Experts of a small language model: width 128, 32 SwiGLU neurons an expert.
Below are experts of layer 6 (counted from 0) of a mixture-of-experts language model. Rows are named router (the router's row for the expert), gate (a neuron's input weights, with its number), up (a neuron's input weights, with its number) and show model dimensions 0-127. Each number is 128 + 24 x the weight over its row's rms, rounded and kept within 0 to 255.
After each expert's rows: "gets" lists some tokens that make up at least twice as much of what it gets as of all text. This comes from a sample of Wikipedia text that the model never trained on. Tokens count by the router's weight.

# expert 14
router [110 122 143 141 168 129 126 146 132  87  97  97 128  75 174 158 169 111  96 132 124 102 136 140 133 170 159 176 134 156 140  83 129 160 125 173 128 107 146 103 115 111 144 118 103 117 118  94 148  99 148 141 157 111 179 121 136 142 155 127 123 125 114  74 148 138 170 129 134 102 101 111 152  96 107 136 131 151 104 131 148 158 171 116 130 176 157 128 110  93 152 140 150  79 140 126 112 125 106 127 134 149 103 154 125 107  86 148 157 128 143 111 132 135 155 144 122 150 121 127 142 132  91 139 150  79 115 158]
gate0 [ 81  74 104  91 101 147  98 144 112 138 146 182 170 131 168 128 141 112 164 120 112 123 112 120 114 106 147 137 120 115 154 130 116 112 119 156 123  90 108 106 157 104 119 138 165 149 161 133 136  94 125 135 132 115 142 145 125 158 140 109 152 122 148 109 171 158 110  70 155 101 137 163 125 136 117  94 120 174 133 149 170 113 147 154 128 123 182 101 149  94 113 116  78 118 137 134 110  99  97 141 111 145 120 150 170 132  93  91 142 136 101 131 128 127 109 144 122 150 135 162  99 108 111 173 151 125 121 103]
up0 [123 136 135 137 115 112 125 107 126 125 141 123 127 134 141 111 136 165 156 100 137  97 140 161 125  94 110 113 133 140 117 152 117 120 134 126 119 139 181 117  95 126  64 113 179  96 160 193  90 151  77 119 115 143 132 156 115 120 138 162 137 160 130 136 151  75 138 117 106 117 167 164 140 124 152 137 129  92 149 138 164 111 131 125  90  84  94 104 162 119 103  97 163 167 111 117 144 118 167 160 112 134 120  97 145  98 115 116 113  93 149 114 135 105 119 139 149 102 149 116 119 148 178 126 133 160 147 106]
gate1 [135  94 129 147 113  94 177 130 116 115  95 133 133  93 154 149 140  95 152 125 128 104 152 133 125 135 143 175 118 142 161 127 111 139 102 139  95 114 144 113 174  92 117 126 103 122 102  73  86 130 114 156 171  93 183 114 117 167 136 110 115 140 126 111 137 106 150 119 147 161 106  92  93 155 107 117 115 127 145 137 121 176  91 110 153 163 129  76 120 159 153  83 138 111 137 157 109 103  98 121 136 166 112 131 112 116 118 136 114  98  83 128 109 142 154 120 123 123 135 133 117  89  92 143 135 102  90 138]
up1 [125 122 117 115 130 146 118 133 156 138 145 118 102 171 139 152 113 115 129 119 129 110 129 158 118 144 106  97 142 142 145 121 126 120  97  96  91 142 141  95 175 132 114 140 124 147 114 169 148 138 151 168 106 155 125 205 134 105 146 133 122 138 122 154 131  95  84 144 157 154 106 139 118  97 151 132 107 132 146 128 138 122 108 122 101 112 158 157 145 144  94 132 129 142 114 111 159 117 144 122 167  92 128 112 130  82 136 172 139  97  73 127 117 129 114 109  99 133 203 163 103  76 123 192 111 148 127 117]
gets: ",", " of", " in", "ing", " for", " on"

# expert 4
router [115 138 146 130  91 163 124 147 125 110 161 105 105 145 131 122 126 138  77 112 149 120 172 138 134  96 167 183 125 110 141 148 144 110 154 111 136 160 142 126 180 168 165 146 127 107 128 113 139 165 146 130 146 114  86 187 107 141 135 142 145 125 137 134 134 131  98 159 151 108  97 144 120 124 149  79 132  89 135 143 132 144 159 129 158  99 133 167 164 105 129 105 151 137 115 118 127 161 139 118 119  75 107 172 113 102 159 122 160 125 182 155 112 128 103 111 169 100 157 154 118 152 140 118 114 143 152 117]
gate9 [128  93 141 181 133 119 137 148 148 149 122 108 146 121 139 116 150 120 137 133 142 103 137 155 142 118  97 130 135 143 120 173 141 101 127 122 147 133 130 110 133 130 134 103 160 121 113 133 143  91 116  55  98 117 143 108 111  95 117 104  95 102 157 128 132 160 138  97 171 180 148 140 131 168 138 118 155 116 108 138 111  81 150 162 144 130 205 137 123 128 138 128 130 147 115 116 123 101 162 140 130 126 136 168 176 128 110 143  61 100 126 135 112 152 140 136 133 127 102 133  75 114 138 109  91 108 167  85]
up9 [144 139  83 147  95 140 166 152 116  99 226 102 135 135 100 119  97 114 135 110 118 150 165 140 122 143 160 174 165 120  97 123 137 113 119 140 123 181 129 138 105 158 103 123 141 110 148 123 113  87 152 167 157  90 147 129 113  93 145 135 108 106 129 116 118 139 156 124 127 135 141 134 120 115 161 122 123 107 139 125 129 180  80  99 152 137 150 114 124 152 118 123 150 138 150 130 114 150 148  95 141 102 148 132 133 152 144 120 115  85 128 160 121 117  97  86 188 111 143 134 108 135 136 138 113  83 138 148]
gate10 [122 104 130 155 111  89 154 103 138 141 127 128 144 135 132 121 120 129 167 155 119  99 149 171 166 105 142 119 176 138 132  88 132 143 141 126 148 114 142 109 126 113 123 139 136 137 142 122 179 117 136 126 125 122 132 119  70 167 123 129 119 144 120 133  88 161 141 126 122 103 114 132 170 133 146 112 140 122  37 128 126 112 165 166 146 114 178 111  88 119  93 180 150 140 171  90 139 127 126 131 153 144 121 116 127 144 117  85  97 121 151 130 140 131 131 151 193 123 142 135 148 107 110 162 142 126 132  72]
up10 [ 86 162 133  81 150 122 130 115  69 150 132 107 150 151 149 123 162 122  68 131 150  91 101 154 104 116 115 152  77 136 119  77 133 141 134 101 132 133 161 121 104 128 164 106 138 167 151 162  73 134 137 158 135 100 142 132 116 103 168 136 149 168 151 107 147  93  98  99 150 160 124 127 129 125 143 126 111 138 139 107 104 102 139 127 119 113 121 127 124 142  78 153  91 151 115 119 125 130 104 122 141 126 147 105 148 118 125 138 133 131 123 177 137 159 152 133  65 130 123 149 165 162 152  98 136 118 102 125]
gets: " |", "|", ";", "  ", " A", " New"

# expert 12
router [138 125 122 162  82 126 132 123  95 177 134 137 124 157 106 143 105 152 130 164 112 145  96 173 145 154  96  87 140 117 136 166 138 117 141  75 142  85  99 153 119 132 135  99 153 157  97 129 154 102 110 113 105 130 157 111 100 176  99 136 124 139 160 161 112 131  98 119 116 106 132 124  96 120 129 115 143 125 163 135 179  89  97 126 114  91 160 149 114 142  93 117 115 162 124 151  74 117  94 148 138 139 158 149  96 125 121 156 122 135 167 115 112 108 127 172  93 108 152 139 127 121 113 126 143 169 142 114]
gate9 [130 122 117 125 132 127 123 116 149 149 142 112 145 143 167  92  92 132 152 143 107 127 131 156 137 107 112 126 130 178 163 122 158 124 108  99 178 131 102 132 122 132  84 126 140 171 155  95 137 102 117 122 127 109 115  91 146 149 116 119 106 155 144 177 125 133  94 118 123  91 154 105 137 130 110  83 100 165 129 130 158 141 132 166 118 168 100 119  89 140  84 152 146 141 149  65  86 110 131 106 136 175 105  93 152 152 129 117 135 132 126 115 132  99 150 154 178 153 142 135 124 147  79 171 128 108 114 150]
up9 [127 184 125 152 108 119 141  93 142 120 167 120 175 152 144  66 180 127 133  73 152 142 150 128 123 114 131 120  92 122 139  98 132  82 154  91  93 117 140 119 156 149 125 150 125 127 118 116 130 112  98  65 119 125 119 103 121 149 144 133 132 113 119 114 134 121 133 119 156 137 138 138 140 111  59 135 127 152 164 133 136 133 110 133 136 118 134 129  85 117 131 130 153 170  75 124  99 170 128 140 114 156 134 130  87 137 123 182  96 151 173 119 132  87 126 132 109 169 108 150 141 140 104 107 127 134 112 113]
gate10 [ 96  99 127 154  80 125 168  98  95 133  95 140  62 136  97 107 144 137 126  98 104 147 126 110 127 118 118 137 145 129 133 128 145 100 169 112 125  81  98 131 106 132 142 123 153 143 112 102 147 119 116 136 107  84 201 128 115 134  99 145 136  99 172 105 147 129 103 115 103 113 119 116 162 110 118 151 130 153 160 160 162 119  97 143 105 106 153 118 136 140 111 105 100 139 171 131 115 109 118 179 128 143 170 121 108 165 105 161 137 125 141 105 131 118 119 144 134  92  76 157 119 134 123 170  97 120 126 103]
up10 [148 142 119 107 152  77 109  96 136 140 160  93 105  84 134 110 151 165 139 156 143  98 152 126 138 126 152  79 106 150 123 118  92 130 149 156 101 153 171 159 120 121 161 119 115 117 147 160 152 133 136  98 118 141  79 111 142 128 180 123 114 121  91  94 118 116 182 127  93 137 146 142 156 101  85 118 104 125 131 130 119 120 111 124 179 120 114 138  68 142 165 155 106 158  99 135  92 110 115 119 106 117 125 108 140 153 113 160 135 140 126 134 177 150 125 129 117 124 163 111 157 130  97 139  94 122 108 105]
gets: "-", " the", " |", "|", "=", "–"

# expert 0
router [146 147 116 139 117 126 128 114 108  90 131 127 146 140  76 119 119  93 124 123  93 151  76 112 146 191 109 138 136 142  94 163 148 140  93 133 134 146  89 126  83 148 127  96 150  97 140 176 112  74 166 140 132 113 150 134 115 132 111 149  98 102 123 142 175 141 161 143  86 158 125  78 129  99 147 118 129 117 163 108 133 130 132 124 101  93 101 132 112 133 100 152 138 125 142 140 169 110  99 103 145 130 131 146  80 122  91 108 108 123 115 103 127 114 148 149 176 145 173 125 132 130 121 124 124  79 145 124]
gate8 [129 120  80 125 159 138 141 114 135 110 137 127 101  94 146 144 147 108 123 144  89 125 124 118 125 144  80 150 135 187 131 119 147 143 113 107 145 111  74 124 108 117 132 120  88 163 133 105 116 127 100 153 113  97 171 110 125 111 119 103 103  51 162 106 114 131 130 127 111 120 169 115 109 123 182 133 165 114 115 106  79 146 169 132  69 104  80 134 105 107 130 121  98 144 154 114 139 140 101 132 142 150 142 139  92 149 127 160 170 156  97 116 123 131 121 107 127 114 133 139 133 116 158 171 122 109 120 116]
up8 [104 155 188 122 123  97 108 103  98 146 144  74 127 158 120  87 113 127 106 124 129 107 134 104 112 144  75 104 121  97 146 159 105 148 135 134 162 107 121 130 124 108 149 114 152 110 151 133 124 128 145 121 169 121 122 121 132 193 114  76 148 106 164 128 128 163 168 125 144 133  92 114  99 151  93 114 120 100 105 167  98 108  95 117 133 103 107 132 160 138 157  87 139 114 116 149 119 146 144 112 182 104 150 121 118  92 141 144 104 129 126 145 143  92 148 114 171 130 131 110 101 121  97 180 115 127 134 119]
gate9 [171 105 141 159 162 136  86 101  96 128  94 133 174 157 130 141  99 124 145 146  98 142 139 140 102 144 107 133 143 122 116 114 111 137  84 140 139 155 162 114 117  66 132  67 148 129 122 117 155  92  98 131 144 116  96  74 146 104 169 127  78 120 101 160 149 127 125 129 123 141 100 118 145 134 120 118 141 132 154 128 127  93 130 191 134 104 114  97 147 114 127 104 113 152 144 142  98 121  77  98 124 132 118 113 150 115 120 118 135  98 118  98 122 102 165 121  86 135 106 112  80 147 133 136 128 121 127  83]
up9 [104 107 104 162 143 151 123 131 112 134  94  86 112 188 140 151 141 122  82 128 131  98 110 125  93 148 142 134 137 121 126 120 130 145 104 180 115 176 164 139 140 114 101  79 128 140 127 150 170  74 126 192 108 121 116  94 100 117 162 165 127 139 151 141 131 141  77 151 102 137 158 142 170  88 151 110 109 112 159  80 128 106 144 118 132 138 140 101 148 125 141 118 135 138 139  90 111 131 135 129 149 147 109 102 130 148 112 130 119 169 134  95 123  95 147 136  97 149 120 114 147 126 105 114 110 114  81 110]
gets: " the", " of", " in", "-", " to", "="

# expert 3
router [114 112 132 176 118 147 117 116 135 147 102 116 131 163 148 140 129 124  91 148 131 116 156 116 110 122 146 153 102  93 131 117 136 122 115 130 135 154 111 183 139 152 118 159 104 108 151 129 136 147 137 149 110 114 121 107 143 111 105 141 125 133 135 111 148 106 139 193  83 150 109 112 160 119 119  99 116 108 120 127 127 164 110 141 166 118 150 134 173 152 138 124 117 118 126 138 159 207 159 175 123  89 130 100 137 121 184 129 132 165  67 116  96 123 143 116 123 175 108 137 121 120 143 142  72 138 116  75]
gate19 [ 99 125 120 167 113 126 132 135 123 114 114 106 154 124 138 126 110 140 151 138 129 100 137 127 123 115 177 112 135 107  87 110 137 143 157 135 158 129 163 147 143 100 120 168 126 102 135  59 168 112 132  86 116 123 147 110 117  94 144 120 167 108 138  85 155 122 160 140 100 175 127 119 138 155  86 114  91 116 123 130 102 146 102 144 148 116 165 113 134 157 122 122 136 141 152 148 103 158 145 179 119 114 154  73 142 146 169  97  99 157  87  77 147 103 139 129  97 144 112  95 119 110 132 117 102 129  91 100]
up19 [118 101  81 131  92  96  91 156 120 129 124 100 121 162  90 149  96 209 104 122 105 131 133 106 113 120 143 137 121 104 112 136 131 126 136 128 144  95 124 132 137  88 158 139 141 116 130 134 122 167 148 111 131 126 164 179  92 120 101 109 144 113  87 123 110 127 117 151 107 135 146 139 115 138 123 109 174 110  94  86 150 151  80  58 127  81 112 115 139  95 103 144 124 119 132 136 136 114 134 135 105  72 136 146 131 156 119 120 128 115 136 109 188 113 131 143 129 120 140 157 123 117 110 128 150 166  88 145]
gate20 [ 68 106 121 145 151 161 138 130 128 123 108 120 138 152 143 152 133 116 131 110 119 123 102 184 153 132 124 138 140 152 161 140  96 161 111 106 153 131 111 113 112 118 145 139 102 167 103 102 126 148  73 147  98  65 168 113 139 110 101 126 100 109 140 121 127 148 129 113 132  98 130 102 159 141 121 113 162 185 155  80  64 145 159 172 132 167 119 108  96 118 121 135 106 120 157 142 132 113  75 149 142 163 117 119 107 139 127 178 123 111 120 135 149  95 121 137 129 123 133 131 136 107 101 165 137 128  97 115]
up20 [105 135 126 117 125 114 161 154 103 142 151 135 147  98 108 143 126  88 138 123 117 112 145  93 150 137 122 118 147 146 112 131 116 115 113 115 133 153 142 119 132 114 154  98 151 103 118 151 138 106 120 145 133 150 136 153 125 139 159  94 128 139 104 194  98 133  88 124 128 113 114 112 110 123 128 192 114 136 142 132 123  75 144 142  79 133 111 130 104 129 148 128 155 108 117 117 133  96 110 100 124 135  96 139 109 124  70 168  80  91 153 102 148 155 101  65 144  57 163 164 156 142 140 142 154 121 166 117]
gets: ".", "\n", "\n\n", "=", "–", "  "

# expert 6
router [140 162  96 167 131 121 171 151 167  81 144 125 110  78 146 133 123  71 150 118  82 107 160 108 106 106 108 140 129 126 126 145  67 132 124 149 100 168 118 159 114 138 116 121 135 108 168 140 118  99 115 110 141 113  87  86 150 114 164 100 162 125 119 125 140 169 125 102 137 143  95 175 128 133  94 156 107 131 112 145  79 111 128 131 135 164 138 163 120 113 138 111 157 137 109 133 130 110 120 123 122 123 177 126 128 124 162 104 123 165 132 105 156 147 143 110 105 119 111 106 115 147  94  97 125 109 167 140]
gate9 [128 122 128 141 113 133 146 104  73 146  94 128 128 127 118 189  88 138 124 167  51 127  91 165 122 103  82 137 174 113 149 147 113 138 100 144 101 126 100 123 157 107 118  94 126 130 127 112 112 108 141 133 126 117 135  89  90 130 186 107  97  86 149 137 153 124 132 106 125 127 114 137 102 130  84  78 104  99 131 115 130  94 111 191 113 122 122 115 123 123 157 117 129 109 159 112 134 125 132 132 145 143 122 123 102 158 113 111 124 151  72 141 153 123 130 128 143 151 123 105 139 111 125 181 136 116 110 112]
up9 [108 119 139 118 123 115 182 134 115 166 188 111 128 138 149 115 131 140 119 159 152 136 140 157 163 131 124 144 113 123 122 174 120 114 133 124 100  97  73 129 127 152 178 185 159 164 105 100 124 115 106 100 146 159 132 100 132 136  85  92 129 107 149 178 172 131 149 108 120 119 120 114 110 133 116 115 126 133  76 123 133 119 128 133 157 135 126 173 140 136 117 117 140 121 145 106 104 119 142 146 168  86 161  92 126  91 144 137 103 175 141 119 126 112  96 109 115 129 138 126  75 163  98 141 117 113  91 135]
gate10 [145 110 127 163 139 111  92  95 154 104 126 139 138 134 141  94 128 121 174 144 121 113 145 161 126  88 148 167 115 139 137 150 117 144 130 174 127 137  80 141 108 112  90 100 158 113 120  99 135 100 144  81  89  93  83 113 128 115 133 133 117 114  78 102 176 151 134 109 124 109 100  80 137 114 123 155 104 149 148  96 133  86 167 153 105 142 133 100  89 106 111 161 177 152 118 139 133  92 110 142 146 149 161  92 131 125 101 136  98 146  96 144 114 121 102 143 123 117 150 138 154 120 116 143 172 127 145 122]
up10 [100 129 115 143 136 160 116 123 151  96 117 153 143 117 121  99 136 136 127 132 107 115 112  82 118 138 113 103 159 176  88  68 107 128 113  99 127 138 145 128 129 109  88 116 125 126 121  91 151 117 151 151 115 131 107 171 108 138 124 143  91 128 119  99 109 151  94 125 148 132  90 159 110 167 149 121 115 120 136  98 121 113 102 135  96 140 122 136 182 116 115 114  84 152 150 114 168  78 149 111 126 142  97 130 146 130  41 127 107 134 177 158  76 121 145 148 130  89 100 135 106 117 134 128 143 112 105 122]
gets: " in", " to", " on", " and", " (", " with"

# expert 5
router [140 131 151 119 115 109 107 108  88 119 112 108 173 132 138 139 154  93 156  93 111 143 125  56 163  82  79  93 110 139 127 108 120 130 120 112 152 124 117 117 144 167 103 148 122 114 127  96 113 145 125 117 105 173 117 141 154 111 140 141 127 122 110 165 150 112  67 111 147 158  98 119 146 143 130  79 114 120 126 130 109 108 130 111  97 111 139 140 131 152 177 126 113 169 120 117 112 116 133  90 108 130 120 135 100 165 129  86 166  84  99 105 131 114 142  78 141 131 119  89 140 181 132 107 129 110 142 106]
gate1 [123 115 118 143 120 106 133 118  98 109 112 157 144 149 125 151  99 120 155 151 115 139 105 119 147  87 138 155 102 154 154  90 185 138 140 119 119 101  81 153 122 139  72 149 123 129 108  83 144 134  94 153 132 131 131 131 123 133  92 104 109 111 125 158 152 119  90 107  83 159 123 135 165 103 180 151 127 126 108 100 119 167 109 121  44 132 124 104 140  82 180 137 158 137 106 132 109 160 118 162 112 148  93 140 137 144 147 116 133 147 134 131 124 108 137 107 120 147 130 153 117 106 113 122 134  82  98 117]
up1 [154 116 149 127 126 147 131 138 143 154 168 103 103 147 138 110 124 118  80 102 141 120 117 184 120 156 178 128 144 113 133 152 137 109 145 128 143 144 128  98 153  98 137  86 148 110 145 125 128 121 153 118 130  97 123 128 118 161 121 157 126 118 125  99  90 135 186 125 120 132 111 141 158 110 150 138 136 149 142 124 132 149 149  81 137 114  99 135  83 130  97  70 209 166 135  99 122 143 131 139 112 100 142 110 153 140 128  99 119 123 119 105 146 124  51 121 126  64 108 111 141 114  85 145 141 128 123 134]
gate2 [ 76  99  87 163 110 149 145  98  81 105 167 132 163 124 114 128 146 139 144 123 112 144 115 117 123 125 138 152 111 128 130 161 147 116 126 134 160 106 133  85 111  92  81 113 130 137 117 113 147 106 168 133 104  94 120  91 131 132 152 135 107 121 138 153 130 181 125  95 132 113 168  88 130 180 121  96  92 131  51 131 116 100 131 149 124 149 154 122 123 148 147  80 170 113 164 132 119 150 118 152 124 116 115 116 122 119 103 122 146 117 130 134 116 131  75 147 133 128  90 115 123 129 144 105 166  88 152 106]
up2 [ 74 134 113 152 203 168 130 168 104 125 116 152 102 143 134 139 115 118 111 123 142 115 126 152 136 121 141 170 111  82  98 153 159 157 120 130 135 127 101 138 128 106  65 141 178 109 150 139 131 154 101 160 124 133 118 134 154 103 148 108 162 123 134 163 108 132  97 122 118 101 144  92 177 141 173  96 121 130  92  97 116  97 122 113 131  64 139 107 178 118 149 115 135 150  98 140 110 125 112 105 140  99 124 156 153 132 113 117 138 111 144 115 122 107 121 168 127 105 155 138 136 138 133 174 117 144 125 137]
gets: "s", " to", " a", " was", " in", " is"

# expert 15
router [149 176 120 143 115 136 135 140 155 109 151 118 164 137 163 125 136 186 112 136 148 137  86 149 165 100 138 103 124 105 152  96  88 112 103 111 120 134 147 160 139 165 159 158 160 139 183 135 143 163 114 145 124 157 149 145 138 111 109  98 163  77 140 140 134 142 154 135 142 158 137 134 159 124 188 135 112 142 131 144  81 107  84 111 139 117  94 163 110 155 152 116 119 120 125 114 120 132 149 127 126 117  78  83  84 153 159 123 147 151 134 146 101 157 115 147 137 107 137 167 143 130 127 141 109 123  91 122]
gate8 [105 117 137 133 139 140 106  97 196 119 164 134 153 128 104 115 144 145 137 160 125 116  89 107 109 111 134 127  95 144 135  99 113  92 140 145 132 104 147 163  97 157 118 110 142 121 127 145 175  99 121 120 133 123 177 129 159 122 114 113 108  71 140  86 132 134 167 101 123  95 155  83  95 139 127 166 131 132 112 101  85 107 131 153  92  96 126 109 115 117 126 127 116 106 138 111  80 136 104 117 119 101  91 136 119 148 128 162  75 106 132  70 109 106 111 144 104 150 107 134 155 135 120 165 120 101 116  91]
up8 [190 126 116 139 107 118 164  89 176 148 139 157 131 136  96 135 136 138 124 100 134 119 136 115 110 121 145  80 151 136 125 131 133 128  97 124 156 133 116 114  81 160 124 112  70  96 148 104 141 133 174  75 119 117 142 127 135 100 100 130 119 102 115 128 133 129 160 130 154  96 109 121 153 130 159 161 120 170 132 135  99  83 120 121  91 149 131 164 117 156 151 167 105 132 126 103 139 104  66 148 167 160 119 151 118 134 102 138 130 110 122 139 158 134 130 106 150 161 144 160 125  86 113 171 141 137 148 166]
gate9 [155 128  59 154 110 115 123 115 115 146 121 140 159 148 116 110 110 144 151 123 100 157 134 141 177 111 152 138 114 166 101 155 119 138 117 137 147 115 120  89 122 140 127 129 123  91 161  90 131 121  81 130 165 139 183 148 117 125 131 143 151  91 162 129 148 115 126  99 109 159 145  95 113 138 128 147 142 128 147 156 125 106 104 137  89 131  93 110 118 176 154 107 111  94 162 108  82 135 129 112 110 119 121 117  90 149 142 123 116 148 133 114 139 186  89 165  90 134  96 193 121 104 111 151 119 151 131 128]
up9 [141 130 131 121 175 150 126 105 125 130 136 112 112  85 158 118  84 151 127 122 118 169 159 147 157 128 152 162  98 117 107 136 132 112 154  96 131 111 102 139 108 109 137  96 122 129 128  78 108 110 112 148 140  63 151 142 140  97 136 146 119 177 160 121  77 121 116 150  95 108 134 149 100  82 170 103 117 151 135  98 132 104 134 114 196 137 150 129 116 166 134 116 128 102  72 120 107 128 147 124 130 128 137 105  91 115 123 118 108 143 114  90 107  96 145 159 129 130 155 102 157 158 107 132 141 170 105 142]
gets: "\n", ",", " (", " and", "t", "–"

# expert 1
router [130  97  97 111 132 114 112 127 148 123 109 114 142 120  89  98 112 140 164 156  95 146 116 144 125 146 152 152 130 107  89 141 121 110 122 119 128 108 130 128 146 140 134 162 116  90  94  79 162 126 109 100 112 105 144 101 119 113  76 160 155 113 136 117 138 131 140 130 172  90 139  78 138 132 101 136 140 124 154 127 176 169 128 134 138  91  99  83  95 137 134 131 163 130 121 137 119 130 161 111 122  93  45 109 164 124 119 145 135 131 133 176 156 104 117 112 147 120 115 139 164  97 106 125 162 137  90 169]
gate9 [131 115  95 140 105 150 114 113 144 102 121  97 129  84 134 127 116 177 130 111 121 171  99  94  98 135 101 133 134 166 118 167 120 150 109 148 111 133 168  75 155 128 143 122 135 112 108 124 187  96  97 113 163  95 185  97 127 118 139 124 134 141 176 136 135 121  94 120 149 154 130 151 152 130 116 155 115 127 158 106 111 132  98 169  93 151 137 107 133 133  95 135 101  93 174 101 139  92 139 151 116 177 164 153 160 120 123 126 150 104 133 122 107 136 115 133 114 103 105 142 146 145 169 105 142 142  91 123]
up9 [137 106 166 153 147  95 139 125 124 108 151 126 134 131 123 143 132 129 118 114 140 136  94 145 144 191 133 117 109  51 132 155  83 124 136 146 125 167 113 137 170 166 129 107 150 135 103 133 106 136 119  98 127  73 143 100 127 129 166 109 126 125 133 135 139 132 109 112 123 173 155 149 104 159  79 113 123  93 124 118  92 116 130  83 110 100  84  83 136 133 113 137 128  77  85  91  84 142 117 151 137 135 101 140 145 112 154 168 113 124  98 116 111 126 115 113 109 142 113 127 128 172 134 118 145 138 154  91]
gate10 [134 151 118 109  96 104 168  86 103 156 102 143 135 136 142 144 111 116 141 188 149 141 146 117 107 114 105 103 123 112 169 178 185 156 114 153 108 103 147  94 158 113 104 123 156 125 152 148 130 123 162 148  69 116 128 108 134  94 116 145 152 109 116 122 142 158 105 124 141 129 140 163 175  82 123  59 153 168 102 151 132 116 111 162 157  98 158 117 135 141 158 112  90 139 120 149  70 128 105 129  87 108 122  97 136 126 122 160 124 122 126 152 112 141 139 123 148 132 128 114 129 143 121 137 130 137 115 132]
up10 [ 97 110 165 123 127  94 170 148 133 148 143 155 147 129 175 164 126 131 146 103 140 114 106 112 139 119 114 135 152 165 146 139  92 143 158 116 169 167 124 138 101 153 145 136 145 156 179 155 121 127 143 179 135 111 137 101 116  84 132  96 149 143  85 131 155  93 144 118 123 121 161 108 132 127  86 136 115 131 115 149  70 125 157 136 154 118 155 173 108 160 122 106 142 112 135 117 161 176 121 134 156 101 153 116 156 170 151  80 125 133 136 106 153 121 151 131 171 141 109 103 158 127 141 155 117 144 158 131]
gets: ",", " the", ".", " and", "|", ")"

# expert 2
router [172 113 120 111  87 128 179 119 110 115  70 162 140  97  91 153 138 118 178 131 132  95 130 133 130 150 151 124 150 130 154 141 137 106 118 130 118  97 135 136 136 122  78 121 121 181 157 124 130 120 167 119 102 163 168 127 129 171 168  91 135 141 137 155  89 130 139 129 132 123 142 136 160 162  94 131 168 143 135 145 108 146 140 162 113 108 141 103 153 131 122 116  92 129 137 131 103 123 100 165  85 157 182 156 147 120  75 153 111 142 110 125 122 121 162 102 118 143 110 127 143 102 106 134  89 134 131  97]
gate0 [147 125 145  90 129  76 170  94  79 164 123 135 127 148 119 128 144 147 136  93 109 173 158 157 150 122 121 102 132 116 141 151 137 114 104 142 148 130 127 128 169 105  80 147 143 127 141 126 138 166 149 140 137 135 161 136 107 119 161  97 136 195 153 150 144 146 130  99 131 151 157 115 135 138  89 126 119 154  79 129 136 120 158 100 110 135 152 101 127 138 171 127  81 124 145 103 119 159 112 126 120 175 147 133  97 160 146 176 137  97 114 158 126 123 144 120 100 177 130 112 115  94 121 105  93 154 117 149]
up0 [180 110 137 113 153  86 107 127 163 148 155  96 142 138  66  87 165 132 161 123 154 117 113 148 113 141 123 136 144 131 161 163 128 128 129 181 150 120 118  98 153  94 141 141  91 145 173 149 138 124 123 116 120 147 145 107 143 119 165 101 127 129 123 112 123 102 131 105 139 163 109 130 102 137 154 129 128 105 106 144 138 149 148  65 101  97 139 142 109 158 147 134 106 116 114  92 115 157 125  82 126 144 125 166  99  98 129 148  91 122 157  80 132  68 136 125 106 144 127 144 130 127 168 122 103 149 103  99]
gate1 [123 124 115 159  90 136 151  87 118 211 120 123 147  90 120 114 167 107 132 135 127 155  69 117  95 123 103 124 132 112 140 141 109 122 118 137 147 130 106 154 118 122  95 136 147 147 117 148  97 147 140  98  93 115 141 124 111 128 175  92 113 102  75 148 119 133 118 106 106 121 140 112 136 132 137  93 113 143 113 125  90  96 111 137 157 128 168 108 103 137 137 146 114 133 167  97 109 102  85 110 161 121 127  97 181 174  63 144 117 123 122 103 119 129 127 125 107 136 117 113 116 112 110  79 133 168 118 142]
up1 [134 115 100 136 129 117 151 104 130 114 113 158 135 113 145 135 140 153 163 131 156 134 166 124 136  89 170 149 115 146 134 177 132 145 129 156 150 119  93 156 111 122 130 130 133 145 152 177 125 119 127 112 104 146 121 144 141 151 134  86 111 146 122 125  98 150 161 119 165 110 110 111 121 175  99  84 170 126 164 114 167 140 162 158 124 130 137 102  99 162 148  99  72 144 134 172  97 122  98 126 127  99 162 109  87 139 139 108 112 153  99 142 177 119 120 167 119 137 128 122 156 153 106  83 149 141 167 167]
gets: ",", "\n", ".", "s", "\n\n", "ed"